Experts of a small language model: a softmax router.
Below are experts of layer 9 (counted from 0) of a mixture-of-experts language model. Rows are named router (the router's row for the expert), down (a neuron's output weights, with its number) and show model dimensions 64-127. Each number is 500 + 50 x the weight over its row's rms, rounded and kept within 0 to 999. Numbers have three digits each.
After each expert's rows: a language model's description of what the expert responds to. This comes from a sample of Wikipedia text that the model never trained on.

# expert 43
router:460434529459510499517541476443478474482507532503544362495526462508528412537439490497538607531499542537512469556613520512528526572506458450428502586555593468499494478534482482509509537522440520
down0:537457613483462423526500537468512501432538548542512477439457467534489456396469462460466482477474542474468519577418514449508533540527483558496457592542422530554483508528474407547571444469510568
down1:524508454522468515488475449560588505409490460526532558437468458506560293510399560497432591508552514535547441492508478508478378633520523482539508492503461583404483468576547494595551493483530427
down2:529509480520472526499506568497537467533500474467414557573549465477504566501602468588478489464491526508464503516483532493451407502474499536482466445557488492442572571448549519578391429477436486
down3:564545366465410566513547404538504609452482491597551463462502524498426538494497510550478515509466546549469464483412540505539522555457523457468440447532464474496493552515477510506547518510458564
down4:485495505473427546536518437489520470512501530525504484524570513474496487479544551496569411502416538463432425496505536370501490549672574556478436486553491416502524507398496524443430491530572567
down5:471506554536515462475502557606585503481506561559515606541450582543400384410553508433443484471531531434411537551388424548511504416397565549480516477458438540570501419495551444547460495488520558
down6:495527459484460437485494557516525544442481501545483435458517506529378307501539484501484481478449481508470386556590463549469574463528503475501446474509454533541573509516574463510541525473527567
down7:565468445452472480565480592464401466443558578636428441504546480501560488577501478454475467528681584465457488460551451456422456481470374621545528601508503427521513513534459487591558565542599520
down8:503488539509503443600443438526501522491507542516559505493475548461531443547498500489503506502541524429549551474524559543512434528535558442491449393491451427436463401404573422538520479480529478
down9:531411595490513464494463546473454565536557434524515438513492483456551444532472480432505527505449515525507477475577494513494462493572544593539520465538499534522573505491521416530500464501473445
down10:494455576527522517511523539451459526502510528475486577481480490580491363547437429560483499434567576526518415558562435519536530475480628524517577596487503471578518520471448495517511525481542522
It responds to: Relative pronouns and nouns. Relative and subject pronouns plus common head nouns after determiners, such as which, it, that, family, song, father, area.

# expert 30
router:528512546457384585426435485464533469545499512468552540447480506508549540461524496484559613483433406458500549547477554623498480480434467464612450521549416559398543471501562470475538483438536446
down0:445474464559489472540518481486578511460445524484513491553483429484530467417420437482532448465459495421435463506493415491408476559510391500405533554527537475506469532519485486503476475557547457
down1:534478593470496511582536599518476539479540469601465514469492530555581419420518470495507487597460427581470403528422551506400433463515482475502497515605398496563560475494596493532481496448379520
down2:501488492406447435535505496556445492477533446598527562497535452525483495491398506528576590520462541497514620391468460453517462564527515508465472548556492527492541527423481583462455475499544454
down3:550473478553472536495506505499469546540524464496443462349451509403551447442478535538491451575488511512546505464498519473523545494515481564537559455468467493497593629452530520515503420511425602
down4:453455526614512457517459591501569502527484559486464530495556512537425523500506488535541540542495471458451478533493477498531435474531530609479482565437389589508518525488463485455498500471483521
down5:531483429522467550542523498558501393487425501452473508539549477457520433432571613476528591556519488497487495508566585514465497504420444498505509607462530447508505561369442449485516483485530541
down6:465502447525575497541542509522586451517442551441534581512508456468511556547510397624606504467457453448541548462493460491428472529533517519468535537541472552476480444477615562509539535474417595
down7:488465530424463509496528447452416487389386406592529494469460464440496504532511519535453527471539442597528442517547519470513488546496460443479580465542544471397565562435530442415453474413492515
down8:492569542484454536491600525461493465486449341486519445515466556576572555400472531518444493561518515556419513465528509377525544471535442539500614558464530472562495520490475580484493444483518498
down9:475483528570504524431476442551552574516499512553548452549479493559499399519378512525487444523393513565499524494482515509518452494535438527478489471482545437540517577546473505484432512530502444
down10:511490535509516439494529437490468596552439460457493496552491568486499432527376427487450540499468523475535456510523413476531570606507447514525534591522472545521588468497521476472443472544461497
It responds to: Taxonomy and lead sentences. Colons in taxonomy infoboxes like Subfamily, genus names, born, and the function words that open article leads, such as is a, by.

# expert 0
router:485400441477360457494535562511547378479506419534501530490591530477438678483486540556511414488535400527580465517573513478478597455545477552561494506545433541474497452454543515507480552507446534
down0:508524545423431518490489520545561610589484443502509432470393499502460509520430483538538450536485504388440481481460563531467533566546588563485530498461574563506524512389451537500534439532515575
down1:545577575477486507486535547547553555437540541496391492502502556456452542578466399511532418442503428567490514448512429456503518453508485515514504570533485510570475559493520460536495459555443495
down2:555560516507445502554462552500486510533518568429438527516486557513451525571545507401521470508482499508493487499535608427547499444490543558466532444473509376497546471458426511517507477415431512
down3:564522542517475462522507466427530532544573472540505535548482476464495617436494499521577396451512414497625468614483490419456511444530526590496544504512528523462505537487436470572479607563456579
down4:575496577484441566555431529504417548572494562530476496548504499507470501554421594438476521392563520596507502496488611420466499543418484512484511570507506506565529521452443568522473563522492539
down5:549473475520427529590497444449461420494457567526566571472542583500535547568635572441445530451550424473456524447412458449505409480417541495377472494501461463467528522492438471635515353457465520
down6:470490435514512531518451559426514562474474524473486384491450518518475547545456471594491647537496491519553568549466409510522466557523516493469576534529472440547523451435559544387525475479483525
down7:470460504518490430600501482496462464522500494477493575476545563534535466511492507515511485492509472531479444498459522484436406498441468387531470567408421516537547533501495535532417499434490481
down8:518480482496457480426400486573466387526542557571541550565435510547440476576478517524541565514535482478424498514535480495566555600449477435392465439457578591489463467488570428535516535428441452
down9:495557501501495555514524530494464540554518515477522435502523527530396439490543499463532483611525487591545461531577493514458451450470492400419445484481527503373394493489544466590446532509492595
down10:472548443375462442494469561462648499409566494379525436445403587515503475437546488503476537516523557377522513400474513472475447471474540471503471504489430559525496486463509463412499541562460501
It responds to: Foreign name-word pieces. Middle and final pieces of non-English proper names, often places or people in tables, such as -burg, -ville, Ben-gha-zi.

# expert 5
router:404488424482500571460515451531461530565573410463534499443547545499575409461467422536499399516463524555490463481627512444509470491425584504552568453470433462502527526435408387614497562464434447
down6:454465474433446450448562523506424528434536442582564456423558498518477515462517462478457476529521455519495515490583524374467533404397492477455482474506460615493519472541544484475496582530448598
down7:502512463465471478452438480556419481411470578398458566529561567521462537518504541515484415514463491491484455466509487618491530504447509523445541483483441550515449554483553485566436506500538579
down8:577440481496498510473524512340549569499501407507538467442567576510475439463547453465490486631488574547459402499419550514444485581521565488530403419473436400432521462529533417495545498484498487
down9:482411554455480513553574541483562403495482489510461504528431474486424492403458498415585579391521446519467546465565418490411549492501508589481526525451403484360521531535449470465520533528531607
down10:413436489505505434486524550556443570584489560563516370462623554422536495437548482500429479483507422605478462518410498508534486577543452512492491546470529554552496536520437366527470492493591420
down11:541493554528479452631489455479540475566481497484399469483532521431516571504526534516523486459506563445481513489537518484498489491437515443509481538547524469441493455537564553497546446429439539
down12:474538430474503459465472524570528502487491465466472497455475476506510476505551451513495483569442524474583540462493475526553434416489573469450472595552430497477599504506533510416462600524440491
down13:500447533498426462518540620484496550506594588488515484440522510458485508549551558392457489537523562439514476434452559482498509555448583467529488476488451481443565486482515591528512499449525532
down14:538487497583432469535501469419546487505465488550501498523542585507458524526459588495495473544560434568509503459627400538477464519525439461484547501538482502484511412491481410458530490486487535
down15:490560484475518434501543480460513483564540455449451504512497475511407514569479512542510485511602518493590405517501409478541563507513539524521531517437514520485487613538577501510479514517540504
down16:476461478499528474549452480479502487486498502640528456549520405483507461507488451579522414512423506459445598546500573445498477401607418416527490486450444594570455543469519499485422549515534608
It responds to: Acronym capital letters. Single capital letters or letter pairs inside acronyms and codes, often in parentheses, such as MSY, MHRA, the N in 1998 QN.

# expert 23
router:545521512438550557426562403454546530568512526534537469439544570499461422465541596504528497458485530506515483515494477465537400509568466482609517521482509543526453515480577556474565484597464436
down0:550491493561460455484445510574529510506500439531504452518486426489528597421590493462450424454557536584447479417456486439466509451459545396595531523482526425491514449414496556381564561532541549
down1:435508648497391492445420525446488575580556472522412481613462394522603473468578531431443530526558542542556493512400517546578537535485494398543596415507445486478429580367509537532501473476443527
down2:549382477525420380574528502515515473502601491487484559528484587550529500542469475473597532489552442528432483497543577499531533505605476436504488631602541478456505549516458503459495502429512570
down3:503511533465384497463485557501481572513543480482412541471481487504553493559518524402561479571512515512508519546516564510479478485435550403517489473508440471476504517454423503533454402564569497
down4:547414461466475477437484519520443505532490568427454448484405426444446594480521483490571475499452480401510492495524484509323414527476532505496490383511550476486459496457450440498498536513504556
down5:505633517452445606402547516465558436526505484582548471496473513589514480492493544489527557465527500397475524433474483533513513456511494543521565497456547590568483543473534357520549457434561458
down6:498551432471511451443466530502550508622485442443477483638481435516537488456485488526506504447509621473554445471530571471438510540541411471488512518433450467453476471420435457433547515435472456
down7:498510574425522481522452445497539504502662452507473510538492504541506444523478551550519634476516524446603507517493556554535488494538569487447491639479505480497498555495577476517562464463450428
down8:442495416522412454545378538422506484448548361460553516437547463415499493532532459531499477436558519495544486408516542478440522394462547439371456392462544504476563590566493496499529498536545532
down9:502538529520478423478498441507528525528505436574423533499476385458502492626510470572483420527459508472519497523535528503503490446527495475544462510519482508505504602545386491447478531499524465
down10:478479554466499442533487493496427554421520502508549519479546482534568385581561454431422480490508522522427574492555445536492523503412450491475544570518447420443536562483443446491554493509493495
It responds to: List commas. Commas and other list separators between items or clauses, including semicolons, dashes, and including or include, as in ninja, and.

# expert 17
router:559453503467608476525468490563451514469554415579473486393437496484481499554485518530633575492527482536523527584518518499534455416475591455429489438509521495439517483499412555511515510548450460
down6:415578464548504448497509534528395550470491397479498445452411471505506442515565418462495508509438542509487404512510488470501563442577525498438517474492474448504531588445442538483493468621497507
down7:524488452539538326442521474527455553481522458491484477499485420557519461477511454475479480552415456563552499479522559424499574517475619485446472477507503542539535481421536494490524502442628475
down8:574432523603476562438503454519500492524430447500511485434418521445511498574425464547536463573509504478546536495445491385514552509463495523545481519454499395505504559516561555546489521460483498
down9:489487527548534484534510489464505578451464435440590457459456471477462475510599384474601515443471414445520472551451479544474464458432518466475534525571429514481550344506462537481521579467478497
down10:588550478519459462624572594495614552460475512592477468579473504499491504415597402589461501431523485517459497493458464486522562524559523596503453521505488538612475485448496525467546446534472531
down11:482581511485482475454525570494476512471488438601479476474469508476525563557454538478547604453514544469539515514476519482509423604483496555478574478518520469466543563481567522455561540564510484
down12:470490563512495420451471524468522482564486503516428609421514420500463522511573415534595559541463489393476494462477489503591463543492531478530498518484435500484432435475557445500543499520462533
down13:471526456443509418535464443502418548493567506424488454502522456516573522541469483412436520589537485495501492457451529512563574529528427499503502531447559493513482517505438447514440431455508480
down14:499507458575533529470535424521461544474481440493513459521517460483573541483483484524516458511461498505463566537478432506531559561516506515521434538426420474495462537515546395410399486320531493
down15:536469561547516514441461467491528424481473556593539484497441492567444519528498450499396561507562470520457505584533417568610505511525462495497473446578493502447555567520511526463517401549466605
down16:483477497496469532522458519455515505571493538422422573486548420533556398536553464580579491492495491462552485555494438493389558526546416515524539499546527503537505550431496498508431489567529452
It responds to: Paragraph breaks and quotes. Line breaks after sentence-final periods and before new paragraphs or headings, plus opening quote marks, parentheses and dashes in prose.

# expert 33
router:527490430441444489422538373593467505460495523530491543362449458498458531519516578556512565439471497494481578454492457526504539464533473494548429460431454525493522533428543468501535469424504402
down6:596428482600464555593419475526445481418425552532514517482502431484463437469508439459478540430494612546521520527419493478478503552488407613565475436478587594443409511481433538462452636590561593
down7:471447446496462401454480609489437545501492478498464481418554486483485388507556469493468436477525434431563484476472443516524529449533523547484441587454516472530542506556410519629523538564478414
down8:551524499440474431430540449458573554545593474458545505480505445427521525555453512502492476505428486466545516536513488567552521458506442528484462448503479435472500482429508406514506495413515450
down9:525469495540446433474373449573477416557550546534427510564487456490490513469609478465573509467517508575492500465407473474504515470541536474548587573526473487474502493460510525455464477493439508
down10:535458527541538453500499581469489462557564535476397537510557444479485531481569579474557492396558451556439431590487531458478527529519548558500479497394482423497512521479530544460524545532484508
down11:524512542564513555522457488473527578398458484416543495475446467419513456482492482476437431549423446560491497490520468530449463482537491479575434457504476452449502451463469485393557473504436564
down12:507523455568500440524479454508485445449515451497441462537533540451545512521523461459459487539466440519414471473497571498494515508485591472504500516481547565530482553515563558581446575516535559
down13:447521502443520522546518429473603424546448551525519552559502461499484430586436490464584431392432541487595455480528516487452609585510484537540456469542426487499455551538503528512446511559498547
down14:532469509543470447499580486535507416491539522460442498506543560520476465521417526533486554470540427492555503494510527501464500541440558395537495514498494508512478559512470576512493557510531559
down15:602527524486504524541534449559561469446514532425462483588561391464490458553492562404519519503548430518546421524551501365522560544562471597456544559515545434558492560549468495450533548471508435
down16:559475647501529513547582498533463443470477449572495519524504424576473546500512463496473438522555571384540481499595466511558442420561487541505465527500456452539497496501536440526476503513504537
It responds to: Infobox and heading breaks. Line breaks ending infobox list items or headings, plus heading equals signs and open parentheses, in structured lists like Occupation or Family fields.

# expert 6
router:490511457587520454452507546612469531650497479448489561617423592477333567464477430493438464409505525526519478480452430478477500477607584513327514461429528496466428464543595555526516399504460509
down6:457583431577518490591603534493495416500599407579573495531510469527475450523483563493515506513556506533513493492550484479496475562507526510610523500510416512530567503492487430531571508454664609
down7:510520450654479538450497459416493456548518502488534434384383387511383564565478552493498576520560426507483551522480521425494575454559510468435526492601504478489485467525504461506478530444545557
down8:485541561477509541578494500431648427404507525515598526420512548517496469530564526506499526422504503454459468558609491424582419463454482478508569430490486554513555502541557437444500488510528499
down9:498477496496381593510444490493481501440491521563468521541536467519451474529534418443539460518535453567484523454534535474557370446436515420441514560492536512491482511489466543582415498453525610
down10:507495481471545558581489479484465563516462526497483405521519434488455515583509539511486449540515532525447550520549622564556429610514552510472567412526519472448606492436430499559508428585489407
down11:534483479369604505471450531533458555435434515486515526421567493595469556494475435428522518579432589389414488523540489468454465648469450543497616486502533536505458507477603470458522601509573429
down12:536562530363500519458465450519447465522547515535496411473459496467467486482496501501446464598525558460458524401479576583529493543602508517456534519467521477483499473554621517444509483556504406
down13:515588526497444450448546544456491560472394558414497567522562458533446518520473472433509464519534522475498522510437533566459481547524471445506584435529473488438573603565458497469481543528548450
down14:514531481370541551543467461612450401421539500548477501509571515543537473460569503476456514521567521484492490518533448448497593426532482417444448547527547453528541436493620507537543507556492545
down15:467547482600447470520505449463580501520485506505490445450529453407527519587576460475506479466496492489533514523497455474357526537510546394460536415547622420528537500519531467471444489561518591
down16:453483489464550476552567526446547451596488540462498571553453433554570499538456521480517486519509490513469451566460525430460504521434428474480580468447490491508539613431501528439511418452538497
It responds to: Mid-word fragments. Short letter fragments inside words, often after a prefix, as in unre-li-able, uns-uc-cessfully and dis-ambigu-ation, plus apostrophes and You.